Experts of a small language model: 16 experts in each of 12 layers.
Below are experts of layer 9 (counted from 0) of a mixture-of-experts language model. Rows are named router (the router's row for the expert), up (a neuron's input weights, with its number) and show model dimensions 0-127. Each number is 128 + 24 x the weight over its row's rms, rounded and kept within 0 to 255.
After each expert's rows: a language model's description of what the expert responds to. This comes from a sample of Wikipedia text that the model never trained on.

# expert 6
router [133 116 121 136 168 134 113 132 131 157 129 115 123  91 139 130 146 111 105 137 127  65 171 143 117 164 130 116 180 118 103  85 108  96 126 131 132 145 122  69 168 157 139 144 106 107 170 138  70 135 128 123 121 126 137  88 160  86 145 169 136  92 117 158 139 109 118 140 122 144  94  96 146 128 129 118 140  65 130 142 148 129 135 122 113 135 161 121 106 131 148 127 133 154 154 111  91 116 106 132 145 170 123 142 139 158 157 157 161  78 144 146 151 144  98 144 101 141 102 153  91  90 141 126 109 120 136 156]
up1 [153 127 159 158 136 122 129 152 147 116 149  89 129 132 120 131 110  54 129 116 101 124 132 130 132 149 132 151 136 135  95  83 127 111 112 150 139 125 133 140 108 143 161  95  77  99  85 173 148 142 136  91 137 112 131 176 149 104  94 143 146 115 148 121 155 110 118 128 162  97 152  83 120 120 148 156 138 135 157 130 107 109 136 103 125  92 175 132  85 154 121 147 145 136 148 161 120  75 159 114 104 140 159  94 124 122 138 109 140 101 135 140 105 138 125 166 106 162 131 117 149 178 112  86 144 152 164 144]
up2 [141 124 164 114  82  98 123 119 122 118 146 142 165 107 106 119 143 105 133 154 113  94 101 141 102 131 147  99  80 156 145 100 147 149  96 105 128 163 146 123 140 161 159 154 152 116 127 159 169 103 133 104 166 127 122 138 115 114 119 139 136 151 149 169 110 138 106  84 136 110  75 148 126 104 117 158  98 105  97  81 176 123 122 157 143  84 148 105 134 138  95 125 136 110  92 145 139 133 136 107  98 132 145 151 151 137 155 135 107 149 163 152 119 130  79 181 167 125 109 159 154 137 144 159 137 140 153 119]
It responds to: Line breaks and cell starts in election result tables and politician infoboxes, plus he, had, has and word starts like Le, pr, v.

# expert 12
router [ 95 117 106 135 159 128 146 193 153 178 173 202 117 112 123 154 172 105 119 153 125 149 112 120 160 158 112 107 113 150 150 159 113 111 151 108 152 145 159 156 130 150 108 102 113  83 106 115 127 148 105 170 122 133  94 141 132 121 162 114 170 174 122 128 109 123 138 148 132 127 100  95 115 141 118 129 142 144 118 137 146 146 157 147 141 157  81 160 154 134 144 149 148 139 121 155 120  92 122 141 105 127 109 114 142 102 147 153  84 133 134 187 121 141 161 139 114 118 164 124 117 154 127 123  95 152 133 133]
up1 [153 139 143 130 120 116 161 109 134 106 140 108 121 116 144 115 174 133 102 154  86 153  82 165 144 143 133 115 131  99 143 103 147 179 142 116 142 149 147 113  84 116 164  96 101 152 158 145 133 116 168  86 149 153 123 165  76 137 110 152  99 142 146 140 128 107 114 106  79 151 116 102 107 114 101 119 130 163 121 138 154  96  86 151 106 125  94 134 103  97 139 178 125 132 127 123 126 106 137 144 125  70 148 101 132 139 112 140 181 126 145 136 148 180 142 142 105  78 111 140 107 140  99 119 129 131 133 125]
up2 [121 112 119 163 116 118 146 130 148 124 169 141 140 192  98 120  75 124  93 151 137  97 119 174 140 127 121 122 118 125 152  75 115 132 136 124 133 126 138 135 148 145 117 107  99 143 124 114  63 145  86 124 139 128 114 131 174 139 106 141  96 133 137 153 129 162 109 154  83 127 135 106 116 147 140 154 115 123 124 118 134  94 100  89 172 131 105 140 103 158 127 151 162 139 149 119 108 106 154 119 115 124 158 119  95 141 162 171 131 110 131 117 140 142 136 188  97  98 170 158 164 111 152  84 116  91 110 115]
It responds to: Closing parentheses, brackets and quotation marks ending asides like (aged 18) or 137 in, plus table pipes and articles.

# expert 15
router [158 153 123 159  87 140 130  68 136  93 109 111 149 144 117 121  97 150 158 154 126 135 124  98 152 105 139 125 186 134 125 166 178 127 161 121 120 177 150  97 113 151 105 108 139 131 139 138 146 129 102 117 144 179 152 118 106 145 117 124  93 159 120 170 134 117 109  76 127 158  86  98 100 134 120 126 123 164 157 145 128 146  88 137 105 134 107  82 135 114 121 120 104 138 143  87 156  90 109 113 126 138 126 113 172  88 130 138 103 147 126 144 111 122 140 111 156 148 113  97 134 150 122 135 152 124 133 184]
up1 [123 158 125 120 130  95 184 154 123 103 171 176 135  96 128 170 139 119 130 131 134 136 144 170 105 146 108 126  94 167 110 146 142 126 138 174 153  99 129 131 163 147 126  93 163 111 150 120 139 161  83  97 149  53 118 139 140 163 116 155 183 144 140 187 138 118 114 142 118 121 137 142 122 155 109 125 100 103 163 151 102 121 134 150 135 104 136 135 105  93 128 100  95 101 123 132 114 110 135 110 100 107 119 125 150 102 148 140 103  97 157 142 111 138 116 126 103 130 106 111  71 125 162 144 135 120 139 124]
up2 [141 169 121 105 132 136 156 128 106 107 147 119 143 138 142 129  83 125 136 115 127 160 147 107 135 147  89 120 147 144 148 112 140 140 145 158 153 133 121 130 103 176 168 145 118 127 184 136 119 132 117  89 148 131  98 129 130 148 153 149 120 146 143 157 142 155 144 142  61 152 133 134 160 135  79 129 148 123 104 118 125 157 112 137 114  90  81 136 128 115 124 106 120  87 149 125 133  69 115  78  59 116 132 145 136 149 173 151 106 132 142 104 108 115  88 136  91 108 112 134  85 153  93 161 121 116 116 154]
It responds to: Periods after initials, colons after infobox fields, list dashes, and small function words like of, in, de, van.

# expert 3
router [117  98  79 102 127 133 107 141 110 128 159 144 135 108 144 115 119 126 140 170 149 147 153 114 110 126 148 159 150 110 135  99 143 169 189 140 124 135 127 131 110 129 139 151 169 159 100 114 129  81 115 101 121  99 155 108 116 150 110 113 135 119 120 162 125 100 146 103  63 151 137 213 158 122 138 128 114 165 119 103 155  86 108  88 143 112 158 148 116 108 144 116 126  99 111 142 142 126 163 115 166 146 136 138  74 155 110 167 111 131 138 126 128 141 135 129 121 105 150  96 126 109 124 182 117 116 139 109]
up1 [133 129 112  95 149 151 127 134  88 141 136 142 128 147 123 165 169 124  82 109 125 127 141 124  95 182 128 133 130 142 135 111 115 159 129 106 160 154 151  99 103 120 104 123 139 122 164 126  36 124 103 112 118 114 111 125 132 156 123 130 163 157 138 143 145  87  81 148 136 121 147 120 113 107  90 131  71 130 107 121 135  97 163 124 112 124 123 134 156 147 134 108 128 131 149 168 134 153 164 133 145 139 155 155  91 146 152 161 130 114 131 122 110 155  93 126 101 103 176 138 157 150 109 103 102  71 127 162]
up2 [138 124 148  89 117 124 137 130 118 105 143 107 175 124 147 103 168 140 156 167 119  87 170 142  90 135 146 121 128 196 128 106 152 123 128 167 140 168 130 151 161 135 144 163 126 129 154 173 128 100 127 118 139 111 130 122 141 145 147 119 110 140 144 166 107  89 161 127 111 151 118 107 124 140 100 146  83 127 129 135 124  77  99 176 126 118 111 146 116 114 117 134 167 135  92 143 123 116 134  79 174 127 152 179 136  95 112 165 129 132 129 130 109 136 124 116  91 146 154 111 154 127 128 131 159  91 187 113]
It responds to: Wiki heading markers (==, ===), table pipes in rosters and tables, month names in dates, and sentence-opening words like During, According, After.

# expert 0
router [118  65 103 116 147 123 124 128 110 120 145 110 147 157 119 112 156 160  97 109 124 131 157 143 135  88 161  99 183 121 110 177 128 106  97 138 190 139 110  92 165 109 139 108 131 130 126 121 120 144 134 109 105 117 157 110 122 133 124  89 146 167 112 119 115 177  98 140 128 116 142  92  97 140 120 122 144 124 127 137 136 131  92 147 104 124 101 113 148 142 137 146 176  67 144 138 157 164 183 159 124 125 128 192 161 125 131  95 140 131 116 142 147  95 127 114 160 116 146  99 147  95 131 143 145 117 114 125]
up1 [115 174 139 130  92  83 138 137 108 164 158 190 146 138 136 141 139  82 133 109 128 113  76 167 123 115  85  92 108 154 176 155 139 146 132 129 136 165 122 123 128 127 123 134 136 119 144 118  87 151 122 128 150 134 112 141  85 134 127 137 109 125 135 121 125 137 101 121  77 137 129 109 155 127 130 115 108 130 120  78  98 145 112 167 123 130 137  98 175 160 142 131 119 108 109 147 144  88 142 120 115 139 158 126 125  92 132 125 124 151 150 149 119 157 132 192 146 120 149 129  80 104 158 124 166  92 123 186]
up2 [ 78  94 137  84  94 118 152 107 136 160 127 117 158 157  62 143 166 111 100 130  88 154 148 104 105 109 121  98 131 117 161  93  94 129 143 141 120  90 148 112 153 152 135 132 166 148 109 130 137 146 130 105 113 174 127 118 117 120 149 128 119 102 137 160 141  84 127 125 128 121  86 129  98 111 126 137 122 154 129 103 152  75 140 170 141 158 132 101 139 121 138 154 149 117 118 139  66 136 195 125  81 118  89 142 118 132 151 114 144 115 101 133 113 146 125 143 160 145 123 155 129 153 160 137 143 108 140 128]
It responds to: Adjective endings like -ical, -ic, -ial after a word stem, plus plural quantifiers such as several, many, other, these, various.

# expert 2
router [120 121 126  91 131 157 128  81 126 154 129 143 115 106 159 135 145 135 106 115 129 149 113 142 165 118 100 144 115 138 142  73 171 146 131 115 115 104 121 131 115 131  97 125 118 143  97  95 121 100 153 116 121 158  93  93 123 180 133 108 102 139 129 152 118 141  79 123 137 123 134 105 193 123 144 142 208 125  89 118 107 112 112 152 164 164 114 128 107 151 113  97  79 116 147 136 108 130 155 152 150 136 106 134  80 117 104 106 146 138 128 120 118 101  99 128 121  91 126 125 139  82 105 140  94  76 136 109]
up0 [132 139 155 101 151 152 127 131 114  92 147 131 156 122 130 169 143 140 132 161 144 148  84 116  95 127  89 122 120 164 194 183 151 100 162 142 135 114 101 161 104 152 127 109  83 148  95 146 135  95  88  97 176 161 141 105 105 126 126 135 143 139 145 124 145 133 109  93 115 125  81 109 120 118  97 159 131 146 145 147 164  49 150 105 139 121 145 130 110 142 142 157 125 152 125 128 110 129 121 123 128 137 139 131 127 114 125  88 112 132 138 102 140 135 148 161 152 118 132 174  94 156 169  95 127 140 130 126]
up1 [110 116  90  91 151 175 170 114 136 136 106 128 104 145 124 152 141 138 136 180 143 121 158 100 134 150 130  92 101 104 151 167 113 128 145 106 146 122 132 128 101 117 108 137 148 142 165 104 126 119 135 122 116  87 104 108 157 116 155 152 148 118 138 151 141 109 139 138 116 144 107 116  99 113 100 126 119 131 172 140 158 111 166 143 138 130 102 107 137 178 187  93 163 185 133 158  94 157 180 108 147  92 142 146 114 149 116 139 110 116 117 175 105 132 114 147  98 119 150 129 130 149 119  73  89 127 148 109]
It responds to: Past-tense verbs and participles after was or a comma, such as elected, placed, died, located, contested, plus commas and line breaks in tables.

# expert 5
router [173 114 135  83 152 114 126 140  96 130 129  60 114  98  85 116 136 147 155 140 133 117 123 134 130 103 140 135  99 122 108 120 138 103 102 145 129 107 115 187 158  99 135 150  91 116 132 125 159 115 157 107 113 156 137 180 116 153 150 147 134 156 130 125 125 109 162 140 124 140 100 154  93 138 143  88  99 118 144 149 138 142 129 118  93 164 166 102 116 142 107 125 115 124  99 140 134 141 116  91 134 159 129 102 103 172  96 113 195 129 112  88 153 175 124 150 154 124 129 135 115 149 146 101 119 142 122  72]
up12 [125  86 128  82 104  92 149 173  86 117 148 132 110 108 122 171 160  94 118 128 129 129 130 181 106  71 132 123 102 134 118 146 107 141 132 112 108 132 107 150 119 152  98 132 166 125 142 149  93 125 149 152 133 132 142 131 137  82 133 115 144 154 134 144 166 132 147 116 143 123 125 162 180  86 119 152 145  83 109 110 132 106 137 108 119  80 144 120 146 117 117 105 139 138  96 132  75 106 132 113 125 120 137 115 110 119  88 103 131 103 137 114 142 118 177 144 149 135 111 123 137 157 168 124 120 153 207 105]
up13 [133  95 182  93  75 118 146 104 114 114 134 143  77 125  79 140 147 151 157  86 110 150 164  88 141 151 134 115 134 146 173  94 141 136 111 164 110 139 126 127 117 131 136 125 118 114 121 122 149 146 113 141 101 149 138 137 111 141  99 122 133  98 141 133 141 158 130 141 152 174 113 152 133 145 117 146 120 130 157  79 151 144 153 147 128 135 114 135 133 121 174 109 138 122 159  97 165  80 141  88 107 158 146 137 114 157 121 166 174 169 119 132 132 131  74 143 106 127 157 125 112 133 155 127 174 171 153 132]
It responds to: Tokens in sports articles and tables, including position codes FW, MF, DF, dashes in scores, and words like league, round, Goals.

# expert 8
router [ 89 126 167 127 124  91 100 135 143  93 130 125  84  91 103 139  83 159 114 138 131 118 115  82 110 147  81 124 115 149 105  92  97 108 126 125  93  91 157 132 120 106 125 143 133 158 146 132 110 126 157 163 132  82 158  93 169 106 155 112 146 161 134  95 155  88 133 104 113 116 159 163 148 127 127 119  93 128 148 108  95 133 126 124 140 130 105 141 129 145 156 122 115 144  91 137 135 145 123 128 132 151  95 145 109  85 120 179  86 143 124 124  86 112 111 110 103  96 135 120 137 127 151 125 127 192 116  94]
up0 [160 126 151  98  63 160 137 144 118 112 127 128 114 124 141 106 103 125 140 134  86 157 139 134 111 145  84  94 109 134 154 142 115 123  84 152 130 113 104 105 108 129 125 128  86 140 158 153  99 138 118  63 162  86 127 109 120 118 123 145 112 173 145 119 134 125 156 122 120 120 119 170 145 120  71 124 155 101 123 122 113 104 168 166 124 147 143 160 135 137 143 124 168 117 115 106 117 100 119 120 131 138 107 116 109 126 155 118  61 118 149 132 109 113 134 166 156 114 164 120  81 165 172 159 136 139 127  94]
up1 [ 93 139 101 147  90 122 137 139 127  89 150 112 143 150 139 138 111 126 119 145 134 122  76 135 117 113 156 138 110 148  89 148 113 154 125 145 167  60 188 113 126 131 124 122 128  90 137 125 138  67 138 118 132 124  66 136 121 108 127 134 170 135 152 127 146 137 151  91  86  79 145 139 132 129 128 142 117 130  96 136 133 128 167 121 147  86 114 150 115  85 130 131 113 115 123 122 120  97 104 120  90 136 101 114  99 107 130 173  98 154 134 176  79 150 164 105 137 101 129 174 113 157 127 120 119 136 140 136]
It responds to: Field names and final digits in infobox lists and coordinates, such as Location, Dialling code, Website, Genus, plus the following colon.

# expert 11
router [145 115 137 141 109 117 132  95 143 117  94 126 100 130 172  90 113  85 101 126 129 104  77 135 105  81 138 127  90  76 128  98 107 174 156  81 123 113 102 113 133 122 127 152 124 132 112 122 130 116 123 130 114 138 127  96 152 143  98 117 126  95 127 147 136 151 121 184 151  91 110 151 133 129 140  92  99 118 103 176 119 120 163 142  99  89 180 138 151 101 142 155 184 127 116 135 139 130 127 112 114  93 118 152 136 120 100 123  63 121 107 120 158 145 146 154 191 134 128 137 132 147 128 116 110 124 131 125]
up0 [125 158 142  89 163 158 131 161 144 108 143 129 103  73 125 129 117 120 111 112  99 113 139 162 103  96 107 125 176 130 123 129  94 143 101 139 115 108 166 128 174 127 146 142 138  99 137 159 122 112 136 121 115 138  90 104  98 107 102 142 140 101 148 111 195 139 149  77 133 100 145  96 136  79 106 145 136 126 140 108  95  96 134 123 115  93 113 147 166 125 165 147 154 108 133 144 156 117  85  90 121 108 139 116 130 127 125 116  98 142 140 171 130 146  95 146 119  87 154 172 110  76 109 142 136 142 110 117]
up1 [143 147 160 154 159  97 126 155 114  94 123 138 116  84 135  90 126 111 148 120 101  78 117 132 127 110  98 123 119 147 102  80  97 189  90 151 127 124 117 141 142 124 116 171 126  87  93 153 125 119 143 156 132 125 138 107 125 120  99 119 124 147 149 141 169 127 127 157 164 125 130 100 142 131 125 101 120 127 129 142 175  80 160 113  98 116 155 120 135 103 151 153 164 113  78 111 143 155 133 132 109 113 151 140  61 122 142 134 141 157 134 137 119 137 141 155 146  88 112 189  88 148 121  97 121 115 108 114]
It responds to: Modal verbs before a verb, such as would, can, should, could, and word fragments starting th in running prose.

# expert 9
router [155 101 134 149 135 150 147 122 134 140 138 158 164 164 153 146 127  74 144 113 130 144 158 114 152  79  97 145 168 121 114 181 110 106 108 125 126 116 139 154 133 130 121 153 127  97  82 141 133 144 100 149 125 124 135 123  96  84 125 127 114 142 129 119 106 136 193 151 134 136 152 102 120 148 139 134 165 106 105 129 144 152 135 128  95 126 139 154  98 118 125 103 120 170 109 160  81 141 107 110 107  39 121  88 158 103 142 159 141 102 110 142 110 124 151 127 103 154 111 119 162 115 102 127 168 125 102 125]
up0 [124 124 174 114  88 104 129 139 127 138 127  70 162 113 107 147 153  93 117 121 134 110 142 132 120 139 131 112 128 116 136 137 110  87  64  99 133 123 106 128 136 136 191 106 100 123 130 163  99  94 137 133 180 141 122 151 122  99 105 161 143 126 138 162 158 136 137  79 125 126 147 127 153 113 132  99 155 166 151 123 128 107 121 136 128  85 116 124  82 164 135 102 173 160 116 161  96 137 168 140 112 109 157 133 140 144 169 152 163 153 164 142 127 110 142 149 118 156 127 110 118 148 129 124 171 161 130 162]
up1 [179 100 129 122 168 156 140 126 155 115 136 100 154 115 104 140 136 120 103 120 116  97 129 122 128 104  94 138 109 187 128 132 123 121  93  86 130 165 127 149 122 124 130 136 101  94 137 114 112 134 103 150 122 127 141 131 167 119 107 156 120 138 147 109 193 129 132 121 117 116 154 110 118 133 114 168 157 143 117 155 165 147 145 149 122 124 156 148 124 118 155  89 121 112 103 139  75  87 112 128 140 100 126 151 136 105 108 116 129 156 159 180 136 142 158  96 161 126 135 129  81 116 163  91 187 123 164 181]
It responds to: Opening pieces of words, such as the capital M starting the first sentence after a heading, plus em, ag, man, app.

# expert 1
router [150 159 116 132 138 144 137 111 111 105 110 119 142 141 132 109 105 145 142 108 143 104 116 160 131 131 148 152  98  95 109 129 130 129  98 135 145 146  74 142  91 117 135 141 176 158 129 133 108 142 142 122 144  83 115 150 166 133 154 142 102  90 131 112 130 160 181  94 124  92 181 130 125 101 166 141 134 113 161 110 156 180 133 107 149 115 121  85 127 114  96  97 105 124 134 141 149 145 111 147 124 128 143 115  96 116 104 123 140 135 168 132 189  96  90  96  66 125 125 127 154 177 110 149 153 125 158 142]
up0 [109  98 109 113 112 104 108 142 129 109 153 107 113 119 116 153 131 133 117 119 102 138  89 167  96 117 119 134 108 110 111 131 102 133 110 103 167 142 131 137 130 174 169 144 137 154 160 145 112 149  92  80 154 155  97 158 137 128 104 211 145 114 145 110 130 114 142 107 123 155 153 139 142  98 108 110  72 111  98 160 133 142 166 122 107 145 169 125 123 128 139 127 156 106 119 102 115 112 108 113 128 161 133 166 111 135  98 151  96  96 130 150 120 147 135 100 105  92 143 114  94 185 118  94 136 132 172 152]
up1 [154 114 119 151 100 115 140 148 148 107 146 121 182 123  87 149 148 159 144 115 101 157  89 140 125 118  96 122 110 135 107 113 155  98 157 175 105 124 116 134 159 126 112 125  97 103  79 107  92 123 144 145 166 174 110  88 101 170 127 140 121 114 150 114 148 126 131 125 101 145 129  92  92 120 135 130 111 167 134 150 151 131 146 158 129 121 103 162 110 149 121  84 144 188 110 127 156 109  96 182 103  93 125 149 104 168  95 116 136 157 155 130 129 138 108 136 128  94 105 143 139 116 100 136  98  97 138 153]
It responds to: Nouns naming creative works and formats, especially in music and film articles, such as album, song, single, film, CD.

# expert 4
router [147 152  98 138 156 132 156 121 123  83 114 130 115 133 125 132 107 170 153 102 144 141  93 166 129 148 131 136  76 123 127 110 105 111  83 109  91 150 109 159 121 100 142 136 159 116 129 108 174  89 134 130 138 105  97 125  93 101 159 128 125 100 132 101 135 163 130 115 124 180 155 113 176 154 142 153 110 120 154 119 103 113 135 125 129 112 133 119 132 160 119 132 122  57 124 129 100 107 103 114 141 150 148 162 138 173 129  70 149 145 107 131  87 123 131 122 116 154 173 177 125 115 154 123 152  89 111 147]
up1 [ 89 146 122 134  85 193 172 131  88  88 127 132 183  95 113 111 127 117 126 139 106 128 139 132 132 140 143 113 142  91 148 118 112 144 154 110 161  94 101 148 117 131 139 145 135  82 130 111 109  73 119 140 136 107 103 132 133 105 119 114 175 127 146 150 152 159 132  94 109 129 159 126  96 128 149 113 118 145 165 114 134 130 154 117  97  97  84 155 118  80 137 141 150 113 125 116 114 152 101 130 121 154 132 163 127 134 151 117 148 171 164  97  93 134 116 117  98 145 123 171 176 114 158 132 110  97 120 164]
up2 [ 75 142 106 104 178  98 154 137  76 116 129 147 145 134 114 102 147 143 120 113 144 149 138 156  95 128 142 115  94 167 142 133 110 129 134 148 120 144 112 115  80 174 107 140 100 128 156 118 118  81 141 123 115 129 127 175 142 172 128 131 160 133 146  99 141 159 122 126 153 138 155  85 115  96 119 132  89  99 173  93  97  84 118 134 132 122 121 124 109  94 144 157 149 139 177 122 130 127  78 158 115 135 136 134 135 137 137 101 143 152 151 147 105 145 117 117 103 153 134 148 161 140 165  70 150 113 156 135]
It responds to: Leading digits and decimal points in numbers, table cells and years, LaTeX subscripts like _{, and mid-word pieces such as og, ox, iqu.

# expert 10
router [142 134 127  88 114 138 104 105 118 209 113  80  92 155 110 130 108  78 117 118 105 131 179 127 109 131 113 133  92 140 125  91 125 149 138 135 147 132 132 123 111 190 127  81 113 147 133 159 124 130 153  95 148 131 178 156 133 108 142 166 121 162 111 137 175 139  81 118  97 119 116 146 142 113 109 143 136 133 122 114 119 122 126 156 118 107  99 133 140 128 106 126 146 174 138 115 141 146 113 174 150 154 161 127 140 104 145 164  95  93 141  96 160 116 157 145 142 133  77 118 149 125 132 121  91 138 124 130]
up1 [121 151 134  89  91 153 154 130 109 144 126 118 138 114 123 149 112 150 134 137 128 102 116 174 120 131 113 135  81 122 140 116 151 117 105 123 122 153 165 143 136 128 128 111 173 101  97 117 114 126 124 135 127 154 138 139 131 114 154 161 136 147 140 119 127 120  46 115 105 124  58 123 134  88 125 102 136 116 144 146 110 127 112 134 152  66 145  99 106 170 166  89 132 127 106 154  77 154 141 122 124 132 128  99 105  96 170 135 168 135 112 156 138 143 125 123  98 148 186 145 137 115 109  99 125 181 165 126]
up2 [113  71 150 114  94 134 120 156 117 128 159 105 169 170 136 133 170 109 146 139  78 112 123 138 102 121 110  84 105 102  91 148 139 137 103 106 105 128 170  86 126 191 159 121 122 144 127 180  88 152 100 121 147 181 108 161 165 132 124 101 125 152 136 122 127 115 102 118 114 110 127 138 137 140 137 133 150 139 150 109 104  77 122 140 159 139 134 114 122 181 137 119 115 115 124 152 114  97 139 131 153 139 103 122  93 115 113 132 127 140 140 146 130 117 128 190 134 102 115 140 159 145 147 135 127  81 133  94]
It responds to: Verbs and -ing forms just before an object, such as uses, follows, describes, provide, playing, alongside, mostly in plot and character descriptions.

# expert 7
router [132 161 115  88 124 123 129 122 114  93 112  74 111 150  86 142 139 190 131 148 140  92 121 112 108 143 145 153  87 109 133 154  94 104  93 142 103 144 109 161 114 112 127  96  78 155 161 146  96  97 131 100 132 141 145 124 135 150  99 113 119 112 115 125 133 115 151 158 153 137 107 113 146 132 115  98 135 116 106 113 135 139 117 136 135 118 137 100 123 169 141 128 119 147 116 140 148 188 164 121 117 109 132 147 134 152 101  52 161  96 152  89  93 142 114 140 133 136 157 156  92 124 150 112 130 187 126 130]
up1 [182 130 150 125 122 148 131 143 120 160 128  99  95 124 157 147 118 110 113 112 155  96 159 183 110 115 133 159 122 179 118 146 126 144 137 189 113 115 177 142 108 132 151 128  78 118 130 135 124 130 105 112 128 159 161 118 158 187 114 142 140 131 152 134 159 135 142 122 170 107 117 117 113  91 110 149 184 138 145  94 132 144 123 154 168 131 151 119 122 104 147  97 164 115 160 113 154 129 152 142 150 115 105 147  99 147 116  98  92 139 163 134  87 127 134 167 129 112 165 147 150 158 149 123  98 149 133 147]
up2 [117 145 115 145 117 146 137 134 145 111 156 169 132  87  81 144 153 132  92 145 120  96 114 148 151 129  86  92 180 140 115 131 139 154 156 136 141 138 155 122 135 125 114 137 157 139 113 137 139 142 106 148 130 116  98  91 102 144 146 144 136 124 141 128 142 161 100 159 108 134 105  99 134 150 124 151 142 146 123 163  97 155 134 109 103 122 164 175 149 138 148 171 174 126  99 102 153 117 146 104 113 133 128 100 135 132 125 116 120 112 132 184 147 134 136 139 107 165 178 134 119 125 134  46 180  70 133 113]
It responds to: Single digits inside numbers, especially after a decimal point in statistics and measurements, such as 53.4, 3.38, 3.9.

# expert 13
router [124 120 138 175 165 121 141  99 154 122 110 161 148 145 154 159 117  98 140  99 112 172 124 119 143 164 120 119 160 172 191 130 168 125 142 151 139  86 141  82 104 143 127 137 132 123 154 109 142 182 132 163 113 124 109 146 158 126 123 127 117  76 126  87  96 119  94 166 116  88 117 141 117 116 121 139 115 135 148 132 123 128 125 122 139  72 114  88 120 109 112 124 122 148 164 133 118 126 128 155 100 116 128  54 130 153 174 120 117 125 116 124 151 114 152 172 142 143 112 114 125 149  97 104 148 115 124  98]
up0 [124 146 185 125 161 130 150 136 109 125 136 152 116 120 125 104 116 127 134 160 116  93 124 132  97 167  79 117 142 142 137 115 145 105 135 170 107 123 160  87 175 140  75  93 161 167 135 173 136 131 144 133 105 147  72 130 122 142 152 110 166 133 142 139 131 161 116 140 123 105 138 127 120  99 122 171 141 142  93 138 131 118 128 166 171 118  86 175 130 123 123 130 136  75 136 113  85 128 144 114 138  80 129 119 136  99 138 183 133 122 126 136 122 143 146 152 136 101 123 171  98 149 145 138 146 165 150 112]
up1 [121 140 144 133 139 131 156 126 100 129 137 139 144 108 123 171 163 140 132 168 119 124 117 115 109  94  78 103 159 132 145 146  90 117 104 116 120 162  65 102 128 183 152 126 106 114 107 114 125 120 100 156 111 156 102 106 144 126 141 148 119 131 131 134 124 143 137 126 103 154 135  91 126 168 129 123 119 133 169 148 111  97 105 159 122 110 114 147 161 134 173 136  97 105 148 183  97 140 128  81  93 148 145  95 157 145 153  86 143 136 140 156 135 114 125 143 179 112  98 181 143 151 124 138 159 120 178 113]
It responds to: Word-initial w pieces such as the w of wing, western, wide, and worship, plus the, opening parentheses and year digits.

# expert 14
router [113 162 210 154  52 133 105 162 119 118 120 154 183 136 128 106 145 108 137 107 137 125 115 120  96 112 154 123 149 165 130 167 149 166 134 139 126 113 139  97 155 125 144 134 148 122 116 137 134 141 121 127 108 140 109 135  97 164  64 125 120 137 142 110 113  95 106 103 163 123 160 134  94  99 130 148 112 155 139 107  96 104 119 127 155 138 130 181 118 103 127 148 127 133 132  67 132 104 139  97 130 115 134 124 134 109 137 150 145 187 116 113 124 135  93  90 143 123 105 132 134 124 126 146 177 104 123 128]
up1 [ 87 112 128 104 124 137 137 148 138 128 164 117 128 163  96 137 164 122 107 136 114 120 121 155  74 124 133 143 117  83 138 115 123 142  80 121 135  72 112 136 112 122 186 164 149 142 117 124 115 152 116 123 107 109 127 111 156 148  86 142 138 150 159 181 121 139 129 134 144 112 146 131 145 122 100 153 155 141 149 145 171 131 143 155 163 129 110 181 130 113 119 112 139 148 132  96 131 163 136 153  80  99 144 118 143 132 139 154  66 130 113 141 102 171 119 132 124 132 110 130 118 176 118 111 176 189 122 106]
up2 [ 92 130 140 113 106 123 138 133 144 129 143 143  47 105 112 128 165 100 103 148 130 115 105 112 118 130 135 110 101 174 132 106 116 107 127 104 143 116 121 115 138 124 174 117  96 148 118 140 117 142 124 136 172 114 195 136 108 146  80 152 119 102 147 156 130 125 135 124 152 117 123 166 172 158 145 124 105 103 144 142 122 133 136 167 170 117 158 180 111 150 135 129 121 114 139 101 134 135 101 101 113  71 129 146 116  94 110 105 151 158 139 126 115 175  76 164 125  82 175 145 145 133 120 127 143 140 115 111]
It responds to: First pieces of split words like D in Domain, Spec, pos, surr, plus the and of before nouns, and digits in years and coordinates.